From a checkpoint of a small mixture-of-experts model trained on Wikipedia.
Size: width 160, 26.1M parameters.
Experts: 32 experts in each of 8 layers, a softmax router.
Training: a variant of SOAP for the experts, 4019 steps.
Below are experts of layer 8 (counted from 0) of a mixture-of-experts language model. Rows are named gate (a neuron's input weights, with its number), up (a neuron's input weights, with its number), down (a neuron's output weights, with its number) and show model dimensions 0-159. Each number is 500 + 25 x the weight over its row's rms, rounded and kept within 0 to 999. Numbers have three digits each.
Before each expert's rows: a language model's description of what the expert responds to; "comes before" lists some tokens at least twice as common just after its tokens as in all text. This comes from a sample of Wikipedia text that the model never trained on. Tokens count by the router's weight.

# expert 29
Word endings and apostrophes. Apostrophes in contractions and titles (Comin', Don't) and noun suffixes such as -ation, -ure, -age, -ance.
comes before: "s", ",", " of", ".", " and", " in"
gate1:451501470508492495518467506516499546490520477546514519503491497542517473533543531467493454515524469465517482503478490517466512502486472483452513463510550501478486458491519502490503535481442496492505506495518483499526513486503531525457487503483445521521466497453465527523473471492460525500498473516551543460487464500506497519501494546493508526516466577462533489504491532511514497496514502475489516469495528500499525532498487473496500470549515497466506502496503512446519516491528492
up1:484491503545508520491480490506513477530512522473521503499493499504451484475494522546483413502496484509531484470490480502511459538511483439479499508462486538462505528460487500449542516525498586508496485465544474462500459533534508494481451519454478525513473524501472539498457508476484455502493505479511486504475463502472506509454507526519525505491506513535524519469471491461494481487515505501503512501548476507481492501516517497488531516509513480485473484515485485502493522502466485
down1:492482495457481543487467508520500468490485497474472485516488488556490485528526435500458480507536456510532458495484455515524448459515503559513513513497522506513468449531502490442459496486490485552481507506520510503468494509567485501496500515537530517539480513460501498500511518463471468536523526490510509490505498500484479486459517504483511457511508524527529524519481486549524484461488468511478502511523518485524513498510487525466513438519491473503504472472510500487482495521502495
gate2:542461522460468501552486535491506439451490501514488504543519532508499527521496497530482507477499492519528477473497540496485483466553484502526477483453505519523485498546506441525501442480454513493493469481519488520479533470493517488473531542489523506542522524473532519496488484505485493465473496479483528478496489499506534504467487502473501494509458499521505459498504525517473505432512488524446485499513517479472529502524524500498467487511492504508520471481481459482453517532485469
up2:491491504469499503534496454480494515489494540545485553526519506522487503451505493511491419528488511479524506470510477528512519475517483483559489501503501470512500539499450522494489487492526528543533517520543506542522509487494494516483497510522512559496479491502504478493528507489513436479460487498475460526456492464485504519504452463465534496484506485491458487529468545502519498518516491474454522512519504490461504521476474485544502514521502502500525515460533522532463472516481511
down2:537486451514471526510490538536491481505512520476476462490510484481525504501499501524482529475543526500471561476475519491492460521468491526471485541501452509519524558518482546488490488487482489509488540525484511509487535492497498530462497534481518479476543542534503461476541514499446487512479506482536497457534472494514520490494541501505526528467448500459491526498540491526449516505523520494505520527530499514439470491489470488511534525481471501490509490491507492491491480485536477
gate3:499503496513549484516500480512489538499497484515462512467474490489529477522496515480533511512519503507510484480458502501499543488526496484499499496517504486478460489526532489503497500487500506550498528496460497517492498485513489513534497499556510502537500478514488482488424502511507501508529538494455459530496477503570466516496471491495485493557471498501520532493485486492513456550445545508518503470490497562465461512438443490516531526490504511489472530485497464463531450506502471
up3:482499500482489504508488505561505484473498565510493545476491520490548467489453490503488507476486505478475496503482498512480496544464528472511502534502504469438542505496467461468486499532468486527500452506525513549500521524534490497473486523474528504465498509433493491509528514529531515514492518505500487509471488514508512483528486494521457477509434516532502486454487467490460505445507508477520488483452485549486509528457503488506470522521524511519491526507528503512511532484501451
down3:527519478475467518448524492506497546516488507490510480521520528478498530483494492523526481484478510532524493504520484563494496501504482488462501494517501524485487538482512499483561539482487508506477535599476495531527483490506502486469531451471471498497490506498471510509475490558486497514515456524497442510461531518493491468521524511533512501516485479507482494509536516488526477531541565519491512455537489504522528534507471496480472494469521519459478475489490522494467529522513514
gate4:493516512513491465490483489492463505546463482514553525480479501483533532530498478457520526504520483519475511551524556468476515484520495520487497481498509527531493508497498494489476477487485505518555521469503483486486488504464511549495514479499487481561491529446465551520553495522485520433526531491501535533454482457488524486482483520509474516534510501526473522508504471518516486519538498498514499492507501540490470518501497554491496542488508520498498490475448443511472491530503492
up4:524478544497538543533504539495495507513507496506458487518499538502484515501510519508485511494441497539538501441496492491502518507498469522536522474508504518505513512497548517474487529513456499457508504456505504474493454500516488557477498454451514469479476500498530532511513529493479455498462541471493503515534472509501497485526514493495452475473504480516474478529519499531515503521487486446516480456454485483487565541488503514468497471497521499504483484548490535503541484482528468
down4:473491534496556549469507504510504478506511500499459469508527488556501480527483486497503492473518502519536480530515515491483478488496461487464501469443469489504506525485502507510482499520532533481515498490496484518496532469515480443492516506449512524494505525523504443469507509478523495465477534461514483513510549497478537476464490511487475534526478488554448479476442497478499538528517500497514503452451483503542505496496486487523440461485481551488513496521482510479469508497492485
gate5:494482506521564526525523497516494468512524525483417473466531459464504507495463506489497502478508457476509477482496541496536465528508472469511479528522499501498500515526511529486528500524493486489498536468455511522520505529467506543486515453506500508485491554509520521480495510525517518543439482529498489518489534486504488508499533461552531487547517483505483539473482489502485501469486493457500460492498518500521481477510552495548479521513493551500517530517477509487512501521506550
up5:515506543491474501481465487487562479479530514532505494531490533490503532512537464466454451509488517468480502524497517530494481530532517541527552498497538478489489496511545522516507482500499513512479499520473464496512490496502514545478464538509468507484516472510485519519473494507471457543499541480507480487457510539487527459450511500459494507523560521521480508500468468469492492552499476505488456512513496470536510498478515517551533476460509485478504533509483482487470527524485489
down5:514515514544492474474508494493495478517461478502472495498485466508522513479489537467527530462514524469483500510540491525521476558517483497513511527484440539504503483501443468526500508472529495522496459480529518510472493482492506476443505516489466500501473519513511489530509484469482480484472580522485538483468457495510533471472512548452507469517491518513500490506489484533511513485455421502509505474501516508478497511541488503485484540524490507466525440486496503497494522476494528
gate6:522523518502477501465519459491481510459526514488499518497530503493495477526502471529537520487506481503494521461509549545523517489522489489472518535503503470531466497492520495542483467523506534466475473516469484503485516469521519495493498502488482512516546492473547564509441504472486520467530525458466468497485518496459446458541491510498521488532492444515478487525498493491491503503484525531488556525479548508473523515508480512517469511527503488519500508548503532521507539492564501
up6:489515455521491492522519496492510520513511481486531503493502462523492487489530513458488490505479516507468451493488457499504447532518510504510525494480493481556528519508526522504531467484491492503516493510458478514510545450512498500497486546506507493518509518511501488508485465509478493527491487493521443562493495491483464523490554501559462521467506529475539479477502493564552533514546490514523450482487471490519467470497462522520509461480544480476520510541486508505530478542489495
down6:515508529549524486482523479508530479498506538514495449488474512554500484485476490525530523490479475525521494548495468500508499484489477496491423484454469483495495484537517483488518440513499535495485500490515493523500478489480555506473492499504517509510523468514458499532492434483515481524495543560507540508501508467465519523469490489498462500463506506529501502493487526490554512504531484490510511495527530513469521514487496533528515514498506512485502455519531457461462481428501511
gate7:463477512511507503504513489536465515477528522503505462522537449479510487479497467493536504472523456531490514495539485498488501497503515517530513487550500442531495510509506536459468515465477499493492496490488468501521529514468496522484512519499480447526537520538485482485517489487483489507520499509492554474450492532526467522458480517501489541544508486474489485535484505516472490544447472484470543503520537497492528493494480467485492523506469501437495551500517485489524460455504547
up7:475511512494527504465508463478508423462467527498504515503493498481507533491475485479480517503450492452451481470518487486528518514512495500550484511487476518565521473467499536492527475510510492512502508521487506540467493467534506478434500508502508546509476510521542506473501535506521490519484520490529500524464512509499500480526533518502467498480489506494494432484515493467496496443528495480465502546498432487504507544493489489456505498484495506471496487464510517528522517464507455
down7:513483510485486513536533544507498499478501473495493478491517492548514445551534470479491507478503503467505465509518538514512476534506483461499458499493481498525504473484483548508499511460499532520483486475488479496504485474493528476473453472495479551485518485527457472449534493552493524504486486514472506506464509514517509508515543489554502531430562499544541522500504505522517503464489475481495490532484505539447502473552494500502508502487500507500514504498541488504454493502544514
gate8:470511493522499505531488471468527471511491530540459530489505462460512434496477510464426513537482493531475526490474535511516478526480502469529468496511452532500505521510507508504486486530526505504486481518494455510482470475527498550528517501504512493465552462543501506460526504475537501528499542527507476492498473500497495495485469492466529508569475505514503508500527491508493498499449495509522459552508514480495533500524456521482537512512505503544498516528514493468478493517471520
up8:476515438505475497505497552482517516552448510508514518507557480538504505467491518491486469467477508478498533545467505500489535485495500498512467491480539495489464561487497483498466498520502489512509523507451479499474475453461551498494496501479515523453529510494552536476502537489486466524508486510516479483515491451479483491488490528510479509494489488486482501518473499540529549517512540526526475480504511500500528510498542488476505523519536536436472523522498497453462502517487506
down8:516479470486480498526540520466513513527500480498461492508525561465476483507456504479507478444514503478494514494517492487492521534514490498491506499450525497511517500539511482535467465454489496532474466491499532465509487479481479457517528495516489551489443482483492539481499482507483463477497425533517513479462510503512521524508516486482500506507500476502498450509453478549491505502521513485486518487432525513523501526461495514485457523482513491487496505502502461492483443511500564
gate9:545498488479487480499483514524460477476511479485567511532489468500524544510504487492468501524495479493514467519505497479455503456532506508486484484518492486509504514487489469452519491509454497512497513471566497478495479505499547509503521488455484507498535521470473508538500475481501474483485502483507503474524449482517518525483510490531494522566520482505488439539499476479540466513502475506525447479525499521479504520481487504505449447462511559507459475464501517489510547528492504
up9:516495462445515503509488469532500499476476512502504437471498517520505475442516466547476472481502493518500497509504498488531514472496582531477532537468525533517468552466495513529477530490482480502505525559492500491459494511477475527467481533528522485491506476482516533502500511502475490506479516498501529507521482565493517505496505517478545497508515522506501483510536521531466493517503518508521457509480490479535482473484490514501488542510451463478568497473516514485478474463485485
down9:462513489532459508490494461488527537471521467505519518497495474534530496453502518491486489469537460486540471484491498512531479434493481474499512475504540515507504516519504549454508490504487519499476488480538471482454484504506476468481530511492527461513512477471499550492457509505494505523527503503486471473514506474486549507492523441500480547518547475510531474478483465497492523499479508479532456513523484480507503549522502508516502517541491446516558485480482495521467475524517468
gate10:503504491456492458463494521524510488485495516483488534522505463538492498459538494498489554462481494446507464523507494517513543489483450472491426486492512490459511509468490471526533491537484487468533503500506485466535524476512462513536482499477453556512520516484521512463492487482504486451508467476486505542462511492471489495510498444512504498546514466539483525510525521513491522508463536503528486533463479509507528492503499502473503482516465485518499519491499530535489523463509464
up10:532499523507481502505446512484520515508484512491484507493472515495509489538467458507530508506532462450477506549507476509559505429533498498508492523483527485493554499458530501515498456531482511496487495486464439568503509522507497475534494444512501553537539477506481464475472509479546485503528483521484486426488468475487498523518514500489489507491500490484455487475496490503497509534545508526465513523495503498530545520485507475472521487521503494482476492501507530491513507506476485
down10:464536491520537500512527512492451523465504497481483484486468467482494515490490454505489449514517525510473528510561498491537550508484516481493530526513458500490469472506491541491468484465520472479463515524561474520525480490507508509499486482515497499508549509497509492493498497456475507503520522484527474525501476453449469526505502510468530479494493512500531500539537494481512541507479490479504568485496510531468473531511502518541445503462508480493502556500522497523533516515509449
gate11:482504497494523490518531472505534531481548491446510497489518476500451481485530509551540546495518535556473486470547472483498433471469509486491489552512499474481480541495528465504489502505531504523497498537507478533486490501516481462487488454506466471457503500514444521472525516502504513496490480488535542508504517512485509495468478497514510521489443531533498492520496504508516509510507461476543478535510527501485518508500452495538500519478517522526455480525509486519530521506547514
up11:492471498443500497509505494449538505507442489482464477532479523501524535492518449484484518524481503535517521527473503506529513458490510471552517497538444548495471506485474526512500528490515516550460514448505486544513458491463462458519492497538521487537509503523501522478561503502502525496519533487482491477478493508529484493477505478475464497517478527508482498540519514493482466525503509506533512529498497491495513496538501522528469540459494486519478516496514452540508480511464491
down11:511480467483494523490468477524471482466483522521510496513468494497512538510554474477512524516500497538510498452468536491558502485495467496456489545519511548460496519498503473464475475516553465523470516514497503492450490545518485469516512513484517489532525481520539487483538476493500497477470484494451475473544502490480458495491477513502508505520477488485501486517482475520504494467516504535515510511528473484517507438489499497492510505513505513476488532456440584514487472474530489
gate12:462496481493522517477468456511522537548470521503501483518527491506517458534475504502495520466532565517473503496489513470522477493548486488530474491471496507531486527454480521516533519497508504519501539510537463515491487510517510524539520511465521505490519484524502502511503506487488539496511497510526490561480493510465535519489536473486522489481461544492499505511571471508470502504540482527478481494490462516496530462493516491435442511461526533458480543498526483506470516516517493
up12:523512545519551484510477502477498471490512536552463492499516503501518531503469499475455453510547482515508514484487491494456513512515537457474526520560551529556534530513510495483471522486533517497517541511469465509503487466526484503491499491483514481484488540478479486511487499537462504491510507505516499557514462531514506517515491493509513511501513500582445501522497487507485534494483511510489458535504539514473550531523486522479500483531515505513468505518501484530474510484490452
down12:516486479544502531490499535511520478523496472496492445506523483492489474532464444522529513531465510433526478484487495500525518528488499500459507495485492490483482513491483552516490492531504496511456507488532558525543476488502454492501494482550491477458501446523536520500478503486493485478505462493467515473491497484544486471502517516545486494493529517489541491502491471479514466523516457495495509486502494449523486510514497492471519479470510449507481490498478486463477435505565498
gate13:454498436479484503523498528537506459486512435511474524438470499541524495508506509502499473469512502500535490495496485495474500465541481530508520537460504507453527513508532521493501544493511477523504500484504510492501506535516463562473449506510469466527487522482509494497511484507509465531550483501524545523529492522461501497493543550518507533527507519510478516523480507493490492527517498525522480472515538508491482508503495510500522506451484473551479503525455539460516507525536508
up13:490551504466483513488427511514504457471468506500519536532503558541528549518501461478526506496460529477504490515480539490470506511521503487496478520478488506470490488509497518495491489462520469483541500503534517520512543517525532482499533487517507514495494443462508450492522523526543473501480495500478477463529457491490509511469504492521464519529462493447486481478463524470477499501489527520535487507482467475488523440525493501508446521494474475476483514548490523509490495515519520
down13:467482458480455493516498494506476508527451503536476516530565510528488534536535519506502531513517483523452508449495535503519515514503499521522493510472522495483495491496464523508504477518500559501486487488515460519495482489490492528490490512495485474498496488544516495497494527556494505489477480500523562487471545533520531454506511534490463513447453503464485556483512510529495504567544528503472511537500500466480519468473498518546499493524462517491489493493500483506501477504527472
gate14:549494496504538483497481470443450474517488538506498447517494512482539477536470498512530530526526498464475521531479490514491523468546487500495492468516478512528515484504481528506485477534503472467525487466525537488479534471504509480508522507474506506505520480513534482476493522539502528471485515541501511505515507478489505540521529524493498561520479510501524476495489527537492433497538523493481485489501481478478485526487527490496512536446484449486524504502484517487474492501528409
up14:512518485478523539505510479478449485509484490524462486498537554493490475491466530485464513492554535581499522542478506522513490506512530495482468502506508482476500518519487523529501513465497477473489503493473513551498487464497492536472480462448474574488502451544484549534522502470497476528513496491532465497518482451515541506521506499487495539444484516513522524532479506509483472506469455507498466494519495505526492489504515509517459496481478515481505528510500542523506502497503499
down14:489458452539450491481475519507528519501492495476463516544486496484563498478532494534499519478515507488496532482513480504474518484508514493524500517514496557491515481505467491484514471492450491488534513491486503489512553478511492445527463546487501489540467544497515482529460463523510517528503508482504535531506486522474486468518510510522527513504529518462486486497490428480459463513526519478478496512582526494471507520531502490541514497479472502508493501519467520495489544503523484
gate15:505503507529504499487485488460527464508478516519500534503492515467499532484499485483511469511487497450496506479485472528521484486467481503493461466535549473441493472532486490451548534530491478506533534515509519527497507519477490484517479500534404466433514512519488501505558484496523492517490516467451480530498484491463489463500477464489501475495508484493470530511492538489523526451501503483511485546516521505491533523497489536504499498521527533494498447474503495475482511469518520
up15:549516495518484499471505514468472461493474470503529539464529576448517455487540523472472471495506489502476495517505472516484517503489505512492473505478482538489466487451518516480508530519525541506513483475516517506496504507464488507486491527505460503489522484495508482498502535470465479475504547466504456503485507533526452506492487523490482517570496491449471501496480459503497473475462535520494506552473494486513497464489509486529460481525524545476482482463476465494541512498488516
down15:525466532535504503478463501475485492500533509534513454536518495506461518491459563511515478557519464513533549461492451510498473506485521469519493463496506497550511479518509503471515481529520488488511482494485456474467495507519467491512513501491521522495503517511489514516505485485529530520529508455486510543500503441485517487457526459492481478429512507497488478505489557527527539545472504511490455508479485513495466521499511495491507509512506464530510541496522489523499475470474453
gate16:508504522493485510527470446531545515503502493518508498504523500488541483523529499500505453496483495495525509488456482516505532518537540445514508477497502520454494479518522498520487517506482503498508505471507490470538493469567484516513483556495501536494505497501479553519483490551533478527554520459472473493505523462524532505507476529525471528479514488494477499449506521511487509487454516523540467504447501512488447469509470505529491538520499515501490459502511504524538547505546527
up16:484518487501506518520514552528488531458525490499496471478505519519481507474463527535505481465474486521523530487502491495495512481556495461445506461476507489518453551473524510463453563496522512507478511530553499524481513486504508494491498506517572522490518504541550496491487501475517500505506580474497504499510462553525517464509522495477495483460523496467479497505445525528494500481533537464521472484510494498495439476502480521481499515498520527492503501529512492500502487497505493
down16:502534504456511496485501500533520495470495470498485458501485492452513514543500523478478494511458543483494486512556498538452473524464556480515511477493494537484500498512494530489503501471483507508507480513526513472523511453569524534475484494467530484510555465494468511503485535505546485482486504522500487558502476464511485514533494517519485496537480499484524511524483493501491490534491473512558489463490476480476474485492495534539512531488485442513503475452507471447522474512506493
gate17:479497523517560503511504542475471511497515461494544515574533514503515541519473485535499514473521514522512452473491514513509507501484483507485485504462467426526500499477531487512530493473428494488505495513515516480505512481515521519448442477506495485523490514500485495490497477459489511508498496505471511493471476490475491505478508523521516471522530459484506514505474499527448508442498498508499532514516464470484463510459533503498501506480551484560474502508499534504518537534538476
up17:536508505479492474471535510486512526487476482506516503530492504499485528474470478501513478511525472465491497529461509469505532439511493483510478496492453554512490490475500436506462511537468510526442487504517487524515528497552507473525458471524468497487492490513520536509532470551532498494547491491479515486496495504525475486479502427521498538486493478478478477506515505548490495503501510522522530507525502485471508444543551480519511515511511489541476464556493511483506485472468501
down17:457486506485506520490486471549496484501478505495508461442523517428472492514523487495494508543514547468506540478516481496500436504496515516528540487502503559493456479518515483562486499506524560499484491500536529495534486501450477523489509493489499497543536501535519470511511506486461472514525486553532459521490507528493436515505534530506509523457494512471492490514536499472498523510468495489490495493505487511510513524531463496483465485509530510470492518492538481523520481516476513
gate18:495526511476467502495538510463486503550514497481513529541504490526515517491490519512454525489522483480492503524495483487507520486517530490505567512474488535480463508485487591492488454509451534496505530438463483504560494473480493495486511501502496524475491475518499494521503501487489482502460527533509494515489479478486546546503502524513523469511528484548540505505440471500501479489471519526523512491486499457471484486469505467500473481489509518465447506532497539504536545492498507
up18:518505492499499527525508518531515505467512512485540455506513487470513505482489489487487527501506519477473548473489505472468473507504509539560467502512526534524489542534479498458513508503528474500500527536519484508457461497541474533558503512493501468484549473519512518437483504528501488491490505515465522503471505491515538455498513510481507514503537482483487445522506466533501483463477524527497508515529490497462479527533476522468443500523514532501447494481477511504528548495493443
down18:478502519492480503493514480482548499559493517507542526510495506495496483488514498489481538483518552494465477508494513487501498563460457495543490498523503524504517569508547523469495512519561505512480495548477501503501455542499464493521479514478540512509507501481523494496501496518452522461510497472487508478486508509510488515533515518544461474490500535486477575491499491499473494461541506475527483503534495474528477476517558542490506500477497541502485476495506482437491526518501505
gate19:537500485490472537491510477524505523466512529492514488501548497499476450524464514503483490545526489504458551485515517468474475488497488489495477536557514499549500514504539499477535488483473488421498506525519491502503471471490511505487496487502503501530525510507535504479435499523506503489515494490497474507553487492518460488505496511495493493489471469526469528480456501514573530466475501491531535530518482488461492492539456481494466510511503480525509482506413506512514518481504513
up19:529504503475548523492511462491514494479520504570490518484510486489503491472495467483528464527515497517519500476532572506466509550504494507502505488475489466490444502523490503508552524510539528523485522515487517522480471526488529519497454505492459499520481499481512487477497470497484470521500504555513497484472502545510461456509495510483500486531507532488467465491511482494478508484486503502531549523537513538481486494446502514461473525474543465527525491509528443503522496516482562
down19:480514506477508500464481528471484502515502506527509499491510520493506523461502494505512524495511543442485479463526504431483481499488486526488486508469462475481525531491453465500494474446525457560477498496506437486467529478490508528472520498520531536483478499531482482491489510549477517475463472538493537464509487533481491460493498515541535535494521512544487508515505511523553525483523485492524493515507508487476451533503483485471462562527517505509491492478505513508491519530537492
gate20:470459472472487455509540486562501517463529476570462530532480539493548480513446506501508510474513492519483486484505507499482487509472518520502516495476497512505496498496496484519477485483499530498534498520521471497480510525499510462481499528530546477492537520414509510505492488462445471487498516512529480488457504564505494514536484508477457477508483516489510495487508508493482467525493519456479538496513512482529475515510493526545476501473477549512521496460527513516497524498507545
up20:501489502467437473517525499509527516481496448531522500488466501491530564482442439522504487485477481464523535472484537537515500471488537540509496509506504491503468516504531453491482553448505494471491472475515506508502494476521475498527491458517478531536483506517550508498497459495498503489546524516515520555461458511492509515534523486502506524506461530472532535496504508512475487476489525499538488517487509490440510512476515493530505500487500503539463492480503520510526532476498480
down20:516526535515469514491482489499544499522503431489497488506502470436522510453454516500487465494463499472462502492498495492470502444511497531523479456474505470491479492470477504509510488503476491520488536488544516487542499527553485514499493512510486465473506478498494538468482464488534516538506507529481476543517488479507524457493496460528480500512491491494531459519474462456460510504487502501544517516456528481491495501450561525512533507522501471498536529507477464473493477519515514
gate21:466517473532475518534496506514489528533509478531513433497509501495522495555536493541469499481528477541485468511510504510525515471470509515515550540497513487493497515458556553505532507453480487501509468515509552490485485490544551510531544518476470555473525443520515512485503536504490502498498480514498522482464499508519485538462482521500520483533480484523514524502486511535472485499516548531555527522509516517487451492501469496467507508521498491469500491506508487501500483516529517
up21:479467539520541466483555534460529544504490514503520497503469516483516486495470541499513483460471526469502514507430507428546482513483491497517485509518505534503506534501506489503505486470518506496479503501502492467502485499507493510529510535509495495497507514507485490505493515505475543546477496520468437496541518518509463508490534467533493518507456501496486488447480509473523489487488488482504519496536470527468460447464536527538473536472492501463503473552482521497461522487471517
down21:547502483522548459533509499544500529445501509500519472510461467471509528535527501523463477550534498477500467491527525549468517521511505528526467487502477446513521525505475549486458522472485531487496498487494474478521509512515442514514489463474510466516494526480522509473508491463513515442508498532499499487497478511497525510522490486499484524484505494458524459504489480487504489511460479437511504518524530469505515483478550497512474480470505509565521505484473516471514492477526506
gate22:472501484506499495471464471459511471496503524499448482497520529483507507501476495537488526514552519498507468488463451532527503513553526518464506505525481547512477509467483530464466493532499506516503459533508521467503479505561476502468489489556561482524470510505488531508457467504522477517515500494487506507549526482475513486518478504453505506511543483542500463530516494478518487476491479507496489479530494505488536464525501474468527448503487486446521514506514494496497521517511440
up22:526476538458493530518485547495511506537500494494483451525490497509468492521523526503526506512487524500513532518426499515523506517475483548486477498531497488485531552538511476460517511500515452504505481545482481492509514456493521475483502518499530503499529533501503513447484510497461507487494507459531483535489530479534518538516490501503506520507541512487449535466553469502479509505494515540520553491481455493526536470508499472475478459487462471484493480467466497499524535474513472
down22:491478498489472494484509532492486560506510517468529471464490507495474482505506502486446459492423482491487519530528489492507519513512524498468497506546484520510472459523492465461477491542479453480508493513490455505498501486498510497507501526546510486475506452506533488462510490480495479536488489483489520495525510497499466532421521536524502512501498526540507532501513469550496469499506503507500507438508496545504547512473479510573525498538503504500545516484520500487491522531526523
gate23:478514489505460490505482491515481513493527475493481492508513513524479491500496505479507532537480458523510495554502504484477509502484462490484511490526489511509501524532499512474513510452551488496493468468540505528515541464487500510507539524515496517471544536480528506509506491536428444539488509496498471481483532465546455472489502506513453553516521527507448526488460532544505482522489526508465497481535489518509510498528504452502505446532491495518538517502525491544520479444496496
up23:494515480477487515480503504512490514568504498475499482513470558534480506477481510517491551471518517551520516512497547521475515526459508494537558508502476511503505517456493493528514511517480539492499519519485503443486517519515473529501513456507536517522491432511488464506490513524476506484470539539489470476501455505556516510496493513447496535475490530468495497528460474503491481499494506517488513493550473510505491492503494473491464523529505505453523526481526543460473448500510492
down23:472438524510509491487495498489500497515514550493451517438477528454451515509504487509515508514502507483520488533508447493486517487496485501473513498496505541452502500451572512489477514504520522511486500511494521463508482506519473520482508507500546488473499498481523505498508483522503458484503468501504508472521510456516457504493471537510527490587498485486493500473505517505536515469450504500464514455493448495485527511522523482498538517498477495488544508500535523464554482460462488
gate24:480535515505490559478476482548465494509505497474508513545544458484530483477497517490485490457513491511499489535539527510536473514539514500496512503524511466534525518491481519498526473534478472475511478456514473514524500522542507522490478544456519510506471570515468488495495577480447503500470478475462518505489515527520535462522525517504520514514521434483496525495453475496497531516485493519524501531519504505481513496503500504464487471507451473469499492481489494531527497508518477
up24:507484538484511534500469493501507467558523492550482497531480490533508468486518473510499492468535520504511457518478578474476521521494498506496519455521504466517531488505496534507447485488553478502538510531554531483477530485482501537502516495483488516493504497493520491485472488511500515507480529529587494520456492543508522483492502501488524521523500480552484515487482469478507501494448511524457504488486504476459482499510454495513498468480494473466446516478477522498493488512472527
down24:496461468496494525477505516492486447501446535518514504520522498499475510484502507478463484481502462515516509524520514515542464495513501481475522449520510528510527513417514485515513530510474491481466494502502498439506481506497509512463521474514464551528531503482471517492499516507489504487554495480501490478493508519528500488532512476544458462537530493469486457528491528463533450472488478525482523506517492498449459508508484509546457496487456497448492479500530497486472504492531523
gate25:487498494495525534460494545483497493502509484531521492480500560465522516472447498503489478471536472499501527488506519563494523511505455482508494442489511502514484500517513499484498494479486542500498504497512506475512541459485501468512485535544521487516466536507480480488516508526487487496515516505513517453499568503458520510484494512479497477545465486500454524526492482494480483484496530463454504481480539534471523511483492489491527530520482513534492440453499450565517467487480530
up25:488503497503509477548470525504488527531480545483486549504515514493553470471523491517488487511521506501465522480517505504455494486522496503497542468493471542527522478528489478473542512449512459524510492507498525478523465528513486483502508509570491502511496529530521511444507522552502521446477509495467502527491483522498492471521477530508525507452514521486473502527493460449493488484448512514495510535535506471481493474472527469527486498510493478490425499468484464483509494513501459
down25:525539501497444519501498466491524508505463494501524497513472479517549456518507538475538478481529553467427521515523476496476479470507457518480518512495505528479517545511463470523505520488482450480498533485450484520490533505477490522506495539492509511521480504480484508483489484502466453492497430531522533477463453504459499490491479522465530453481489513535501485493524518492510514490500532523495525513527480511507477500516500507479522488518524481538522509534509512494468518529439490
gate26:466491509508486483474498518449488493535459496524448531491499492517484474507512533516547500472525473495468488500492487495500525515488528504516498501466487504467475458495477434480496500516473549482499513508462462464491540491521501496482474463502513486501522503459458483521540486543501459531472472468534523505507558498501509515488516502511408484486532459454489465502495473506516473508518484498544488499526525520503470470487455524486502524499480499500472482524469482490457504487496537
up26:474520513524515473501493514461512491480482509504529489500522549529506524486499444483507482474503533549522506497521521515525484518515493530462481511464487457501518515535516475475438462533500540519507501459503513510561534489483520506461482447514519505484478526505467484541522540469488506488498525507481508531465475508497493528536484514480486477546517520458552572513521484516496530528531515519503532485496509516523481458497534518480470473477468470482493508515494480489551506478517499
down26:495502522490500471481476531494491517482461512525526476506530498517494528507522492516516543512531512541489515509493528472510445494522507522539483514488523512512504521506469497451453493516531513510497500479499494493482506439478454455502531461488500503443515481511495504440524533507495495474487530503477516499552579495447497530508500497507510497520482499526457487471494533552426474500544475515481447466512504488499529472477490495482489509478481513547471508491501504511463500517528508
gate27:502485478514499495495520512482502545505490487560478498518460535485512466482465519489509490461526478506517485481485489446563509462524516448491522485521502491495481484458470489519526457506486507493485491484485473517470486483535494518523480477535522472511504536562477481501494491517510543522478503477493471527476450446464518481496445482512510565454484481481470483476496539533522480534503508517470475547497503484480527466515492492533509512509513497471499532496503482492479450513528529
up27:511488499486513508533501495492464467506502568472539503531495522494502506541516484538464495493483509517493543492479519505486516458472545516535514541508485501507520519482424483505525503505479495497459540539486514523499484473489454532482537545499495503450518527552500478497533532529486488445488520491531492454500514534494518512511499502468502486445493526506509508501532489530501512491525487490540548499474505479464465507468510505448520487501476493472552509502507477499546521519472515
down27:516491484493483507474512508493504513457474450547506514527537466481529491535513566503504492503505458512500504500484515481518509488513498477524503552541495490520481489466531479525487514493483499488529470511477520476538496487516466472573527469526439507513467506514496500529512479513485477525495560520475508467473487556498503468509529482491502494515486498561508474505489510533485460482472499470517528495485468467529530533516541507471558485500526539503483493479482498467454516487500465
gate28:484512467473525514528508546475538519505514557536491489452497501521540474500513509459516503482522501521485532527528502526499522538482503481507484491437512525485483491506511488453485550458487492527508519473497525483503526473468498519469531487502475488522536515460463495494485516546500515551504486516515523456488499496500452476507444489472487537528479513525500447521493483526498523475472468477536524451524504514501517518486509516518496455512508471491447464546531482494502472504509520
up28:458485508480498500545525501527512496493476487493499453518550489498459481461486513544519474514484515488486482517520487514490509512507503482564489529466482506531496511498511497476471473505540492498474475534527584539487469495514476496475530527502504504476487530511511458475491511488505506477495446490531507502473493501461468540500480494508494456573541504507455546505505485502519536551455468493520502494485509505476506459505455455453499516530496510500499511538503476466500490485495472
down28:500526486503476544543543522526530501515549468501489478549497486489470514502493521480482515533480498453516465506475471504506543481503452494484529487459470483498504476475523477485510506472440465548518506500530506519524544504529542505483447489481504512526513490497488466521457516488486502469522559524452507487518486497551523488485474468487478491474476481511515471504498470523521472513561504436491514485529510477486509470451531505499486490500521512521492507489476488456498493490511475
gate29:481473535523474486483522496459498555521537482513523509489529484465492476497496485551507490487475513488478492490455488494513474499521458510550509479505513484518509493468481470517570547494510528455504490510499485457523538511475478474488486484531480504515427458529496486471530492510497502494522530479502450484509505503486494544524490476514436514509491504483468522574496539511528524498455492523513485535487499494508514449490471519499470505506498516510513534492497525540507542504463494
up29:495509512479524541541518469494528481504474492518514493491515519513512491475515488483485528494503513470546470503484518557493455526582513489535498491542544511501493450499488503487498472485526549463515496528509466533478566505445503484502511484507516503508467524485497530494499508469530499501486509518453504498500472500512509479489536475525511565518479517516446501518474522481516501542501515508493494522493515503504503530536533539498519484450537492511508500500487491421480458506531477
down29:458482477509471492539522477541517549539513483474466454533538454485461502482543525499460507518486519504485530486503520436510506517478530516480525504503512530501493493493501481475443474511494518484519458479503517473441492475496482562481516527453514512480497488503498486499482478469494489506500510486508494468455506529513472515486537512499512466488498509464484481498532563494489500498519479511521508507485483515520517476500515480497455554538496471547438493458513492511484472475510490